config.yaml
n_layer: 8
d_model: 320
n_experts: 24
experts_per_token: 2
d_expert: 112
d_shared_expert: 0
activation: "geglu"
moe_layers: [1, 2, 3, 4, 5, 6, 7]
router_score: "softmax"
normalize_top_k: false
routed_scale: 1.0
balance_loss: 0.0045
balance_bias: false
router_logit_norm: 1.5
init_std_router: 0.00827
lr_router: 0.000873
n_head: 10
n_kv_head: 10
head_dim: 32
vocab_size: 8192
norm: "rmsnorm"
norm_place: "pre"
norm_eps: 1e-06
positions: "rope"
rope_base: 10000.0
rope_fraction: 1.0
qk_norm: true
attn_scale: 0.19
tie_embeddings: true
parallel_block: false
init: "uniform"
init_std_qkv: 0.0434
init_std_o: 0.0109
init_std_up: 0.0434
init_std_down: 0.00858
optimizer: "soap_variant"
lr: 0.00388
beta1: 0.95
beta2: 0.99
weight_decay: 0.0
lr_head: 0.005
warmup_steps: 50
schedule: "wsd"
decay_fraction: 0.252
decay_shape: "linear"
final_lr_fraction: 0.1
batch_tokens: 65536
seq_len: 512
doc_mask: false
train_tokens: 320900000
steps: 4897
dataset: "wikipedia_en"
Below are experts of layer 2 (counted from 0) of a mixture-of-experts language model. Rows are named router (the router's row for the expert), gate (a neuron's input weights, with its number), up (a neuron's input weights, with its number), down (a neuron's output weights, with its number) and show model dimensions 240-319. Each number is 128 + 24 x the weight over its row's rms, rounded and kept within 0 to 255. Numbers have three digits each.
Before each expert's rows: "raises" lists some tokens whose logits its average output raises strongly, later layers aside. This comes from a sample of Wikipedia text that the model never trained on.

# expert 22
raises: "1", "2", "ro", "4", "ra", "5"
router:177106117175116090146123130117133133082129094109133151149141097109103115157089172069164115101153131143126125118136122099102112119109128146135102128125119123120134156151146181129090131113136094181128138127152188082147092156138153119118114121
gate0:117106135128121126106099146138145136101154121117088164130151109178156115151131142122188159159079136103146100114175138170151116152150101088112109169157131118124120141116115172157109085134159160136147126127143139141087098161152121132141131109
up0:110145159143100155097114123143123106109117173077112151135113094117129131143104166128077157137139140086166138125153134133151099126105126110091175112122145126146139145096166134132099119141153119158138118114135065157104144145110102130110167167
down0:110177061153075096161140125075101115119146110154102145118106130132097109084156132150180175135128116077065136130146112096130130124137193133143130105109092108123140147135122153100119149125111136127151141144153104149130153138138095116130131123
gate1:101090152153168126171127142119141165123118131145101117111110123134137094111136142096079154102150117115104117102122123179161127080129167132130115092104130136123126111148144095132108097117164156146107114166166138102127105166120114120170107156
up1:149159132105150079123089130150136141113109138101071148114136156131126153130115140112161103177124177127157158141143090105139141097112119136113146090148124129147170130115126125069101142105159131140126086138121160135102120103144111157051153099
down1:146108127181156151138117169174132138073126107120142128122146133112162120125108099123146113123129162084117185106105130132131116138115136133174135197143109149114157114145147105139147138085102125109114115156101163110134147143148137110102151119
gate2:101139168140152091112128145117125150165140109124125144104136142168127097163169115101158144129131096123148120124122097119118116122128132092134117094169136092151117119117102105086142148141134101141181114144131147123082138139164112088126100120
up2:125145104131135158131116085110070141167140138140116117106135096112148134146141102110104124145135111156099159118131189152167151142082139136111166109128168111120160161117091099151124121111138110135131116152119170135120131089154123153130101157
down2:176158131142091122097152107095139147119168116104149173138113119154107138086133157137171114112160172118122090112120139072128115096131109140137133104116099123104093083163152121074160127129133114160170110149111099140116122150108150137140140124
gate3:135150145155105144116193167130153156135121155138157079084120141111112123086126163145136132118127119113140166166159134123129115106119117150133148122159136130140113156136118133122123122130171125179115154072159125135185140154125121138171148110
up3:084164108112098140110149118148157132108125153076157154110123167158114132120131119115156190135081149098116149125138155154113128156158127152136145095138151169172146113137152140111113152139110155095153123203127150136109145112111127125096081107
down3:161095112158129141095113121130085119160101180154143104137113126070118145159154105140192109133187118157155138125144140108118121140113151139143070112096113080161123124132116143146130130085141134108148141124166147108120131143140191096145158146

# expert 13
raises: ",", ".", " (", "–", " to", " and"
router:128133167103140158088133083109136124123143134143116110130122147149137167092175112155087077141106104147121120104159144108156111086144155122141174142152093107088149105129121149128120126081164140103132158098081129150098155124124091099105144105
gate0:119095138155117148113110123147098099118132108092149178119150142168163093154104140131141139161139145079113106120167130150148136125177130135127151126086165199161118148103114136110112066105169123123139106126160109118092119140150161107154132121
up0:135164124105099100086152111167104171097132173097114107130109135124171122176115159174099122146125140103118110111115144119151078123141133119151158119123153160140127132086106114134142135110136140143139144094123113140087145149139149112136183145
down0:123116076127116104150132134120129123123124105100112076131123128076091118095136122115136123107122098153147159095086127095137127120084170150120133143103120114119144117119117162107107168144112140111148158177126110105163136128160127127119089091
gate1:114077191143149107157092141137116116149098177127105112146105124135129174138073114121121115116157129135073121114137074152153168084143144153117125122098139196180158152135146114096062144160106141179108139134141120107137149178131097124158165115
up1:093187158128150094152139112144152086095117099091109119088172172147137103135121143106150101124144150118135165148139134094114122153140160138107129113174110111121150101116118135134139148126150136154157114108167124117128137127116143179108121117
down1:180118077134123139091119125127116162104144132167136113097130155116147157121167134115161124133080134126155127129109117140156109113121110173114124136100153100086121126138110103131102125136154089149098174138121117169114145152146118111129105093
gate2:107087126119124176152154130103156130118125103099125112120094120119109116158101120124125118146091085122115145090136118114125085121135150075123124081153129120162089121101155086134142118133143131099156144103131140112131146136162154074130134140
up2:140166118073144144145100137109119133092135107126147136138113079104160123128080136103099128165122070171127142135149158180110117147105158112111121124122153071177129142147135104142118102132158110110146160135144115144118133062190154152121117123
down2:136140157134083108162120141113112168118189114110162117148113138110116089109133108167149140112163152102129091151120124092133118117150109173123125086112132117117128108132092126122159157047119177103104116084160121124111109185111117105135127147
gate3:129119158146099098079134149144118138113143133112121105100131169166122131102115114163131131100153123080116157143171143134149144119116134122135143126142126112123100133099112159079135137107170176161161149110134162100121125098118130110147112118
up3:146173109147117138125166096146141119168133139111126138138102145139141078063160131136146141099129134127095153124135122156115125142135129151118141132125121135154144177146145140113105146154101096077139113170145157175120118137157125113122077115
down3:130124114137186114108142119095116090121147186093160082120160067113146067170178121138142122144173098166108162137083104122111119101142167153127129122128118135124115146110119115114135115157132156143134144141150116135175116132157162071147161139

# expert 11
raises: "\n", "-", "|", " ", " \"", "==="
router:117133142145123133162135094115121148148102107158157142128159107138072106155092152124090123074153130094090084105151136151100129104103140088133119100113147109051114198100135102136059132155096072134111114128148135104127156110094106079120143139
gate0:136121109172131174073086130114135128116148143118175146137120137181116136132134155126169152116112098094158147118131116138102157117114113110143127121142164138110114146094106160145102101114132118140138147151140144180083141133113130116110099153
up0:112114146144136121121127125200099137108133191104153139131083106110165133149136160139115115142138146107138179124154136138134126117118138139121152127125169148137154152102110161099102122101140112132124107127125128173118119136115092113115180172
down0:145116079141083108136153165096135087102129127137110102139142132158108142116175138119171170119125157109150171084101103090149121164098197167125155107074098123124140130160104087130087147111098100156137139124140093133141137133172139136106124119
gate1:121092158147152115123104124103077142145106129135144121145124086140125133124176150120145127128157101099070125161106107135131127100141148137128132115081155175121160162117119109131106129122126151140119145140164149148103125160147128122142156124
up1:125130125154165130176111117138175089134074128097099104087201181103117140093149162122136107178112156139160135190122125120138142130107147097144129111155081105134131077092136163153133107114154175145105115155137118120147089152138102153121156139
down1:133149125108141155153167139163139119106105143156124157136136159083120100120066120160104079126160160126158157109140149121136124140134110132140137117097102096125152149128138113108090117138110058125136131170090097146145150112138090119127116116
gate2:149098116120129118154163120125139164139111123148123103154125158111115110145169109138146159112088111087144121092139137112126101116151117102109093112176142106159129126116137127096136135129116096127135138105122130140113147133118154063092101105
up2:134144112135138109104100150082111089142110127157113099112155099137162140162130151100110123110098101160120126124154165171123133105078112140138125130113136121114162136117105106140130111135147115110151135127136117136109103083145145140134102113
down2:106133080147092123100160140145128172146217124115114165164121138132132129109150133101128142123154140095148089117141095116158105117147147120111091086142125097088175087143110103102169152091152149136109122124156120101125139146088115094124117130
gate3:124113132164125107191152125113129171111118117121142078103162173149102119141145103082135117110143106080137160126133170118163093102093093122152122118176132128132106175123135120155152109137139120115109178094110143166142131125099110131178115118
up3:104182125085099133110145108134126154151118144131116160134113137147120098118168148113102119130138169114122107111146141137126116174165110135149128119135166149145107137171142152132089160119133136077125127158166183115182132147112110173113103100
down3:146093077127158151107093122066103094160114135128145114113135089112149095161178151128141118190153127156143108107121102095153095115134141133133127127093143119158100133088129131136146149154118111150132124091155117106134140156134167119117114161

# expert 7
raises: " ", ",", " of"
router:112113110126145114120157168139074123117139103148138115153115138134076130137101108119135137090146108181176134123132098140103136150112115104118109097186130125155068105131096102107145143175115107146092104141152094126127097152092102122145109130
gate0:153102139178172125101099129114145114149149148146151164128082144169151102121171134107146136143098161120136134116116127119149132148137097089130138121155134136138094128079134097151105102121124147163159111179116102095105165132120136113131130119
up0:146145138097156127118154131158127186104099154098116165114098138109177122149151126116076146154125146120184121115081129145122102174143108118138174117127108123128161112120108139118135117121108168165104126133151094148107124132093123129151151163
down0:155120093151092168148137168093152108123177122131124096090112124129120090110127148124124129130130134103129133130121124109156120137097197098140125116135140109112127170132105141099115128112119088124102167127140094114114094124131137130126134181
gate1:109108181135106142148129126128137158153099154113122097140074126140159118145159160124098122116150125136074076099137089143149114114124177148129096108117132118131152124134108082090091149115106144136091142123184112154130141119132138112127107118
up1:142134124110139137150097130167134059069092120124117124085176179128098138107148121110136103136141158135152132147142175100095153106138147154132144101153135127118141129110122129098132113144170098152161103090129151106126106153146089171101167149
down1:170139152141148123131150155171125150101092139172108143113151203092153145120081140143104122142122167101176184137113155118121128154123110138172157136150108140125125167157123125135092148123142083132109134171086136156148150128134131121130133089
gate2:091115128128097134146146129110149126119110107153104145113154142100133097114152157105144145154097138129150142131094114118113106147123135098140089084114141108147097111133150131087121117083123111153167155108155125106119142158127111110147140143
up2:123130108115156138115093130112098128140094159101110135118159125142165153150086117098175132159126078171117135123122169141138145129091148151151152124136174093148137110106094132141105116132158075116132124154111150143121117119174111138121086119
down2:119138136169098143120147143102153158129157121116148099172120093092114154134177136125170131130171155100146099147153100080147140143149112180119086115146091130125136094150132152111149129080153118138108130084133164112147122134123122112114144110
gate3:129123093127123150126165154132118151115124141122131117104104144147127098099137156144159131125161136096120160129149154126171100145114121153093108110125087140142126158156118134087116117127155107123102145120151125094182131139138113163181146150
up3:130193126159164159096130088092137144125137139153135158084087153140126128125158161099153141120089143123105096090111130106111096109150130112190112137133179169152129152138140107117063132114151120092153115147123144149168138175134152148105076084
down3:110086134128163134110131150117120145152125145120134112128132156130162095162150168134168118132142111175136177117062132107110134113143143110103127117097129156116088140101102127128139150155151128117168153125132111122116131161163167085146165168

# expert 1
raises: " of", " who", "'", " to", " that"
router:145151142155089147136078128124129138127102187132151107108156115118151107110139115141142137118116175088123121134115133132127126123155110179136116123094141138136113118098122134163111101121142145168170128127102111135125124118096109153087175137
gate0:133102124145165147135095135118143095117132142133114198139095116176133153152136144121154176133084141125127134090158111153158155130161115116169153096103159187131127128122156166156145129130122127162134140137132124152122150123146100133143118143
up0:152143143136149156106127129154101132146155168105147160105101107126120149162113167163096113142128125086157136082139142125157055146114083132139180112119132132124118131121160102127113110102148131153083141109169129149133117144116122170102218149
down0:108148100152132132141141137096177099112189104139146072137117135178095099127105135122179142102117097110083155132110138110132148123071183154098122111109118087134094166159138132084128121141083133095127113162131044128120112133159128120052089152
gate1:066053166144123133131089112140133115113118156128115123104165157147152158104131142104173129114193103116101117129143087141169164129154136159062113110093110161175119130132167108106143138138096153140110134146136126147104111150124161159131123131
up1:135148064177139096162078130150166086078129127106114159158178139167121133142134139120132087153150136150135172142117116119102117125123111133115143104164090144143140111133096134150104122118150100143132123091149141127111167111103122183080141134
down1:183150113112137139113129146144170149100130127165155089140142178113126116102159129118107113143071137100162131155108140114132121169123112126100127180141123072106125156139162115121081121127134123111117095178116110165126161111113124088103126074
gate2:129089104122157110146165168139128102140106085143100172114164151070110105120186150123103110161135108127142130117110103140100108145141152070142120061141099122152120107130100103131127145161133105125142133092119123126114127127139109069127154141
up2:121159111103144136117126077155097138155127118149147116148161111143175134158105123095138117093108105181105124126108143173144162115072149141143131142133183119165161132126147125136118124117164103121112122152124185142101133100155149119122114109
down2:144096108167108131102158096086098130147143117122161135149101103143114109074153081131158143166128144097131094134076116093139111156131140133119101153148146174160111170122092149136135126072162126166102123073107137119115131127098096091148154111
gate3:182099112174074082091138173153116134081115135116108163125134130130136097114133150157142124095128117125078151142150112128127142119107105118136113109120090164143122112124111154108141154164176106149134155089155111161194125108140094114195157128
up3:153188100156137103092139100172144138133103139153101101131112144209152102095129111132177164138109153137111083135144143163132119107147097156163140143102134175196135156138129153145159152153114145106138146151114148148116168163139129154148072088
down3:116137097116120153136103107126145125172101133134113098186131128101129100166149132119126128181149114178146144160131139107148138125144141136105126125135113116117115150132108134126100093160118103128135115089136122119130130129147134127128106150

# expert 15
raises: "pi", "py", "table", "hill", "vert"
router:137169102083166124119155138108125093140082068143171143149148119135120127118146166137140146137097138166120111130136099137097126148092106077150105112119140148134099128091089128131164164129105153111086130123152095135130186135126125137079142110
gate0:139088154161161170109090098157148093098142130119140160102117138162144122148110154157164149119113110095104148111152139175143140118138082090114154134108165178141094159133130131143119091104153151147128102128142140168097126101134131127148121144
up0:111179143147105118071114173169125140142106134094110123107115144118115127177158153135086126140146123109143145094128125127133054138111099118149149133135165137110115140086174120122112128133127113159142130119122129150105109130101119112143190146
down0:116109060169116100137119174120137120107124117123106094113132136149135117084141148118181144112115122135173149115118105095115144170107137187124133097120101126082126122175120115087119144146108124099124140162165090108139106138150104126133123129
gate1:133073168135151175128072096137112152132098172109107135140110151107131147102157104105165120094140075073076118077126084130144155105118115161105102114088192146164156165117151096111118137157108145125122181125129179098109120112142127117140127126
up1:123148096144138124133082147138202083161122119126125117105163151154107126126164135151108122182136159095155138160142145151115109133104155130138139117159103139134143124113147134121104110104144156144171147131135144126139154129096114173063110140
down1:161139083091160177152131165126148125109132164136142118139171158082134109112132127114140104117118147137105115097133139154145130142142105178145116157133137112118165151122094121187060123109143120117152128136122147170130145110150123133107152103
gate2:133116115150125142138116108122133148147137122141122135085142152134133082142175147082144126114143102118119108122144124118128083138129163115145107127195173093147092090113138095092146167128155119143158101120099143179109111147168132080128119143
up2:104130131140176098106086093148125138141092129156102104100148116143178134153114138110141116147133128174111121106134178150147135095094127133167112106128179139170156112091125112134109152120145113121159164147112147122130099125183158148114125131
down2:160153119146098160148159118107144150114182114117135160121094100107105141114149124122175144138174144109164145105094107098150114127141133162114133115138147121095129118153142136115155139116153150147130111116133123145167166115118126074150162129
gate3:105137115167112146100136116152116143089178114083107108095148142124107106119120137137127169114169116090111145150139148118168120097134127145072122120171140118129118147110088122106123123149180085163124163111169134144176130161107113119147108136
up3:151150092131125154113176104136126150152113138142129145127118145151149130106154116107133120123125162109106158086105124110131097127167112133129163111145152161186157141158129123094115180137121130110142099146118171134139144165094109185133102082
down3:091121084162140106112111129143140109180101169122118122127106119115100119179159096123156084138173130145117136117139103092144095089110193101119116124098137153135121114100123135168181140118115146114129111086132117114119138156171162136148151152

# expert 10
raises: " the", " a", " his", " their", " its", " an"
router:122104143140136135144152126134148131101113112156078138151150144144120134169129119105130149167154108115150170111138147158145148127086141123116114092140147125149093119144135157103121174140135116109135091116110149166133087142154170173142115125
gate0:167106145133184141149083119115148108122137120105096133125130175155136119166137138144178158129138139125132096117143135155166114137121108100170153105107126184148087123097167112159106100108123136109140114152142110155087128138132161154103115180
up0:144123155174131159124114146177104167116125146132134136132148139097152143156122142165093125149131119105136122113119144127140121149089090136138128129139167157135125120110154088121153126117101124142151135143128118163109118138133097115107159142
down0:135106129146094131167089169115174122117143098145124111116090168107137131096109145111180114149139122121124138091122114104108140151131150141144120102093117050082122126143081115106104137126104131125152136158137099171124153107122111124085122128
gate1:164080183119118146094115119133139153145135161131164122114132116134125150072149170080119094127124124168142120095114082131177142139151129124141093126117124161129120153162129132113133156133125127178142139129102144113119127155147136126156140144
up1:113132127120134103106102105131149103090130140108111140165175103115093145135114121104115092137146145130143089173158147132124176116086106148105151101135105142124106090115134092145089073114174129168172114145102158127168153099134110156087104094
down1:107126083104148112166139171113144142132104133159118131162156148097116112116124163141133133123114140131187126115106155089134116152148147109108145133111159137131106170134092134172141109110149125136114157138113107164132142117099148135110160112
gate2:121146148145129125141168141121145138145126160129121115101108118111119124123128138117152092123099077135146132102161146115141098107106143103137079108160133082138108145126140069117145096141137087171189121114135134153082146129138087095099134129
up2:123167101099119134092095098123127063157121108133120106131160119101135183124115117095117148144105097168128129112142169152133121107104163091175153117166174121134159110104115103181117136104128069116156110177084130179109122092166144139130110135
down2:141089129189086148107150134120126141124153195110135146125111102138102117077146121116187112100111108126165109135141091084139087108124131125152130115139119134116117103130119130106152158103111141141111141088144108122133132161119119123123138098
gate3:141169114157132154136136106144144126125092116094074078102141147159085150127156106167116148149157140113152132146137128166144115120112094061142123142090154119136136136129080152106126168174137108141118142110148134130155133135109116147172147151
up3:138174123129131123093155088126140097138112148088116119113100163141139129103146122144130136111109156110110147064148116125132111122154126121122098121098136123162118161184160113190102161110113102115121138160126153121127154149092097146138114139
down3:079085106115168114104090126100163094122142125138128109116134100075152101193171146159126088149175101123117156140109162099135136100133128128103078106081079106103121138129099130139136122112089128149141139145126154118128143166141117117148142143

# expert 23
raises: "\n", " The", " He", " "
router:131129124079145153136157107128127093110119110130169130096083121109129098072128170159126115157087133132133114143153143142119123091140086160166112144156162115118133130112090114174132119087117164107088169127124122192099141128126106109162135124
gate0:154113129124132176109076094108102118100132163087125156131132138176114078166128135159155159130102154092092109144129163149126128114136099135135168145147141173111094146079135113137121092103166151133176125157141132182084123122146145107135118103
up0:113140154152132138100145167185107146130113160098129123079132138127166126180125112134084127154136114088161162114128121169136089153166121109150163127120175125133115140110126151127126094119113118148132142116097094149083169123117117121102185174
down0:161145110178136101137104157077142121129125110160091074104113155146139120138157121115112128124165094094136116153121114107119153176100137176112111125141078117140103145100103137086085129135087123111120153138150094138169100123143126088134108110
gate1:107098163132141115128096116082126160175108170157138109100086111111124161094167136083150089140165085117095097094104079152134138087138101161103113101120147174172121125126146121138079150136131138158094154112162104107106124123124062091160137141
up1:135171126155142130128086112150162092103094107114130114112162143122140164157164137127160085159130158144123141149134128120126116092147109137090112094139131168119093085097134134144098122119134160168156120148151152124122094157113109159106152144
down1:147150112107163125158125164168130111140137116156142132104136152118150134103110110126121147133126136125175134132121119161112161127151104126177126133112115107100143160153127124160114127146092129100127151151057119171144163135118105165144136141
gate2:092119137134144154109161124138147133156142134114118121112126164106104122115157156092153098102106113098186123120150139082132113091137128074129109081171124133135108104107129107091129153111091094148123119105113128123091140103145103105130159124
up2:142153141115146116095070139105126101141112102120110110110149125114171141149115135119114080112111103145152133109139173171152141102105173120158116131089148120165152129121125135131124146140145063158148132125115153123112097084150152159138080136
down2:123119153178131144120158152127149159126132136112131145144072111129070122130136127144143140144173117117112143120135096087143177139128175134120121066149125098143120109091111148131150131089102132216106118107160117112119106154123132126154112140
gate3:180131130126127131104120125153086138107155150133141114104164164157132128103121133108119145108151133126111139151116130126159112112121107110125154129136139167114137199145106137136144133151137126156171144089146120167147161134074113130167126135
up3:152147134116137142116136077129127144152117168143156129113089125161129121080138133110091121119115102141111095125128111141125101162099117165125155131096183151148131191144148139143128147142161105116148131113128160125169200159117107158150124095
down3:138136137125170119130165105108122112144121137168185118110135079122110127157180116094151103112155124148125082129147118086113101101142122107139122137108121173171141135085139156139143097133125135127131148094141128158141138164164147112182148123

# expert 17
raises: "ber", "ner", "gu"
router:131165060106125138115144139111136094147073096144146118135141124154115120140126112120144141141086147175108121127132105129094123137105117123177128122125116114141110129088076124129157147129101149101095139141159090130130151130140132112073137116
gate0:175093156154153139081108105133131075129142137089095172112130105166127109185153126129147149140103159100105123123167118144149167137144100114164171150132159178113098148097160130115123108119161122146148117147107130180111094119150143121104116140
up0:105154131153114128096119160167116131130105161107128108126100170155139114187137185145119141137116140093174108124156125119147096135149156140159161148131161159114131151108120108111111127133137100145152124120107127169103111128124126130116151174
down0:078144107172082113133153155104132109129142118162102087126107106154102141097138134076160148130149130130140157104089085099109158112117183172150134113104110132128117159119105097088116100117095132127142177185164150153134157150128130105140155120
gate1:100056139152151125138106147121123174145091147113112116100132159094167165115106149113162116144153067118104109105108114156138160107119096137094098084093148141161107156103145119108093147134133122131129156118142140121148154143157137114148134156
up1:121137098139090121145075110160118084122094136148078096094180161118152147134155134124122122171140143123102133156148127138127164108114153125158106131107132118137150075095140168156150107105154161168132120148108131154161089134078103165083145109
down1:137130133109131104134131145135107107126105137169137139142171176093137131120114133128153119109150167130184108162122129119128106100146123124125118150135135126091167155120105114125110119151130107085128117164094123163131147142127123135115118098
gate2:177131116137142154116137109124167107155113094114141078077130158110107100124141138123135121151143100139145130131121122125126120132143158089140138112152137061133109127086132134089119147091123133146146131109113148170077125122158157122131123154
up2:100126104137160103114085095124108119113111152142105099128117112147139146144101111116122119133144137151110125112107159151146121106084163139164128126115175086145176133081120115136087121119142097078167140141119164134134104104173121125118126126
down2:145133110151076149135158105102137133126159130104180150167152109109094120137154109126162139117145093108146124175094092078148132163129112129103069129143146093108104134166138194131149158117099106155093135073145120118149105154116154116131155109
gate3:152163150163090116110139128157098125098141113137075142105113142143141087124118106150171129107122141152104171162154150129196124118113158151163146170149152111149153142127128115122124138150165124153122125109141130128185127122120086178158109148
up3:152153122154162127107183083162117139132151145097133158130120155141097151115123156128139127124092143094126169143124152163145101124171137123104147106121175141158121143135152135105108112131126129078106119131133128139131181150109102165127079105
down3:157114107157143127124108091100144126136143172108137107106135115104113129194185125119150096110192147144130132135121125099142127074121174167142149110089128130168108125094088155147146100087131146153102140107114103092128174142122157097152156117

# expert 8
raises: "0", "5", "6", "7", "8", "4"
router:161091119102126144094125083141139098107121185101144142126120126158181121133136149113144109164107147187097127099099098142112115098160106152107136166138106123103139107116125105124166131123164130129103155133092138136113113161146083124141126136
gate0:174143165162128159118117076147122130114136142076126147113150108159164137149097126141195107136124161105125116127159135173153164108123114121116168138114133173167076141072087122132139094123170122148156125129165122136109157140159168116141113126
up0:103146160125083114100135127168102126112128140088095137106132131150165119118095142182068150100147165134146130101088123148132092119148091137145148124143199144106138131119123123121123159115116169128154131080094112121126121117130106098120177134
down0:114105075146131116128137176107149111141147114142088045126118150128136146119170138079158128125151116149138158091116095107135142143100147136133082145102113109107155144124116155075073144151088119140137128169133148116151114110149106123155104093
gate1:141037172148123112159106113110137148161104138112123087114114109122117119084127143065128108120119096146073095087135069164131108104126135128123122090156156149165138110138157105145100127140125131114138138159178125127109136114121094132120148141
up1:109139112109141143144137144128166113112101084130072109113161123148138142160129131110141130169123164113158177135147101135119140097110129120114166107132103138110122099070163127114129143090142156120136093105133130110161166133105149135103140153
down1:158142111131139102109120099146129091148126114133134135130148157128131144162118142138123094167143141137136121133117134103132108147112132164135142158055128094120151136139107106151123140163143087143132165153093117148115167116150150130121144143
gate2:121103121092138171156177113113141118111149142098100089114122164115120132145144137117144130117076093147135136069134147107121090140128129078128090087187104124118109108113118106084112140100090144110139126115095112130114114134141142068139150137
up2:121119107113162120135114118143136103123103106135121082136129156148175106181106116093132125136125067177128119095154168165132141140126172091157129158141150101177152090149124124174131114089140120112140130126128151140102131091173133115148107139
down2:107114141144102139142115120127089124148161152135121141148111094156098119116161136142159182105177125113149114148099137113099115149100153150105135115139163139116120105152145115110164131082130097143137156107126118129114128124145168131141131112
gate3:101120129154095118107157115148154136164147116165136138091146141128089116146101156121106142123127132145134153161137162121156117137110127154135125161133168144114094137116103142126149121111163118108094143139105117173152151100121095149122093139
up3:137141124102095139117156062127154102130163149117127153121122146146120141098186138140113140100133081152146135138122110127120093107139060148151100142123185144139131157121148117116158130129147114100104138155079177164123151126155080141113111080
down3:132097094149155141166141138111123077107128203103158112116119106138132127142121116142138082126140100170114132115156083118146122148111125129173130152112163114138122121077141140149165089080094132140129145120133090150170115147195150112088159132

# expert 20
raises: "The", "In", "C", "He", "S", "D"
router:173145130119082097123143100148140099107104143117142159135130147176157109139100119142154140128125168117123125137104126160178122144136085155130126101157120137136116153130105111154115160132106139136139164082141128104123169118142090151172152162
gate0:151128161158140180071098101096123109115081086115108132108159140153160112098134164152119133129125110108094134129121165164121130130134126093192142105107136176175096121117126130136111075114150116109162143119137115149121110140145127148129144158
up0:128106149147115113137132158155133110109102201089079113125114151126137134119125171166094143147157099101175146110125133175166123140108108117134169136144155154106141134125116172135140135092148105130110123092093124141101146137115141127100143155
down0:112119095139088118140138147098131109115146114111137074131096134141143185099086140128140169128157119132123172107065141110108131179117132142148145112086098089139126126146108090081110123120116168125121119117117104115152117151145115099139112093
gate1:119111148161125112119094123091116132114085152091129104116121156114116155095125133126141115146158082121101094142080119123116109140138126148120128120089110152118151133149115139142153120153141118129120117122165121193123130127123094115156115118
up1:108158121125129134155071136145149083113142111131093138117157165118108124149144140121115145162119171130110131150142125120144136124105129128143089131135123121133127126147123088144088122094136099163162135113115149115143115148110095145062143168
down1:141176147110151134137132157174117117111113111165145119157111146123131150093129131128145123103144140127123134156160124143088165126157116116144154142086120112143159159114148100211102138147127088112143099155079127139123141112147133111106110057
gate2:119088150152127150129146153133147145105143107105150128100136177119083124118159168117137100132102129107147128090119110146170083148130114078160130102142127102146119107142108098091147161136147114136149169096099155153101152153127094108139155156
up2:113124097118130127100101128118120115125091133146116151092144086128166118154103137117094145129143127159123100100131181177141147137076149133135130136130185122162183123087145118166117100146119099149147124137119119141145101091172153158104117104
down2:139107121148096150125109141104090124099184110109149138172139125138122099106126150160158132134128172108123101103116096091155104096134144136128126131132156158113080147109114130091155139084097147182133140129133115119112131092145102142167094105
gate3:155083141132107167117115096206137148154143132124123137075114163108112122106128134137131165106119095094099126126164181122125137117093070144135127125157167107174185139101090153138138126122181117182119143112138131129166109115107122128115095129
up3:155173136138136150132160104143187111121120129132148146139123141146119122085160124140120114157140156092159106096137132167128092156148120133108129111109170148133142125124096131143106125136127111105117107156116160112181134159078091135121077090
down3:143080084121170140117143150093108105122096139068118082117124118131116122145133184127153134149174154138117132125156107123141126097105108137099132108093134148163117134104110109146144144133131169111192166102129111106111158158164155119166181108

# expert 6
raises: ".", " ", "ub"
router:129134122161147111108108156151124129149157167150148130084137120135129137112093094115141118126128098106138095159106096106114126137145145154080112144080105142117167123104133120099138156127130176122179166144104132131115112105141110126094110138
gate0:150124125143143167135106127145118107112124133099152143127108089148124134152120128126137153081119127122153077109128115163145149123153123147106156137118145157131061139099135124175131122145175173166140099161138123150116116170162172156139120108
up0:124142155140147163149143124159140132101135159100142131124137133139143155168126144156092119119143127109114079106113107138143099131152091102142149132152118132164137153082147134130125121125143157127098117129135114164138157109116143137094154149
down0:129101087130145113161115158111176157145127101128138110118140129103130125094140148096178155162133153152112165124129148098104149129086175143130149091088135139134166138177130148095103156180129102141124087142145126131131163100140109118116120128
gate1:121063148141126114138099157144136128171135104126127115122122103104122168092112144127152109102139110127111108114110090153140175094116123139099110097106121163146152142132131122103123149142134150115133149105147128141098172117143117123156134082
up1:116158128143122093139115142133172094129088099096085120119122151114160144124118140085133137133158160131101107132140149141111129138127133120142143113158130138157160106094126137121140080099165117176149082094153172138115109126111090147061136102
down1:178117138160154124149157122148128113092173131158159130140192169067113132119137160136150107137146137116134135122109158128116105147122111139137138140135122087153187138129174093161111148159133105115114135140100130164120168154097147123145166095
gate2:128095087164139149125171111108131128134153114095087131099097131112140099115176169126130095124093088128124122142099119123139134129099125096107117101168132105166106143115123095128151120130142093137134107136102135133071124133142138123110172162
up2:114147139103150122125109108128108108176100128135123149093206119135143142173113134096171111128114079150120116115145169161162155116065172130185104173160139087161125115100089130150109132126164103130124151144128128135113124106181131149112097102
down2:144126150138117136112137124139129117148221132115157150108140114099094132074136126146158148094179143140140053160133090079145097150113172101135127155122120127106101109137141138109127165125128135151115120093157106134144132142107108066124162140
gate3:135159106166099149123186148118132122112128140107117123092130156134099103098134120175167137090119131082092126103146160134185138128123073102145121142168153151148129140132169079144146145160151140134119157107164135131137169140122154117159132134
up3:168160112138138107141171097143145089104108135164122138159107162136125124092152123132132169148158119116114127105129135155119098163157121110131167145117159175150143103139146133112097144136096120112167101146145145132102179157119102172163079113
down3:106098130115166119120116132088132075130159147107115117103093155121105130176136151079153087155128129200134139124118088097134156076120130173139097142135163115145129160102121150145123130122122118157101150089158124116128133137140179113117124148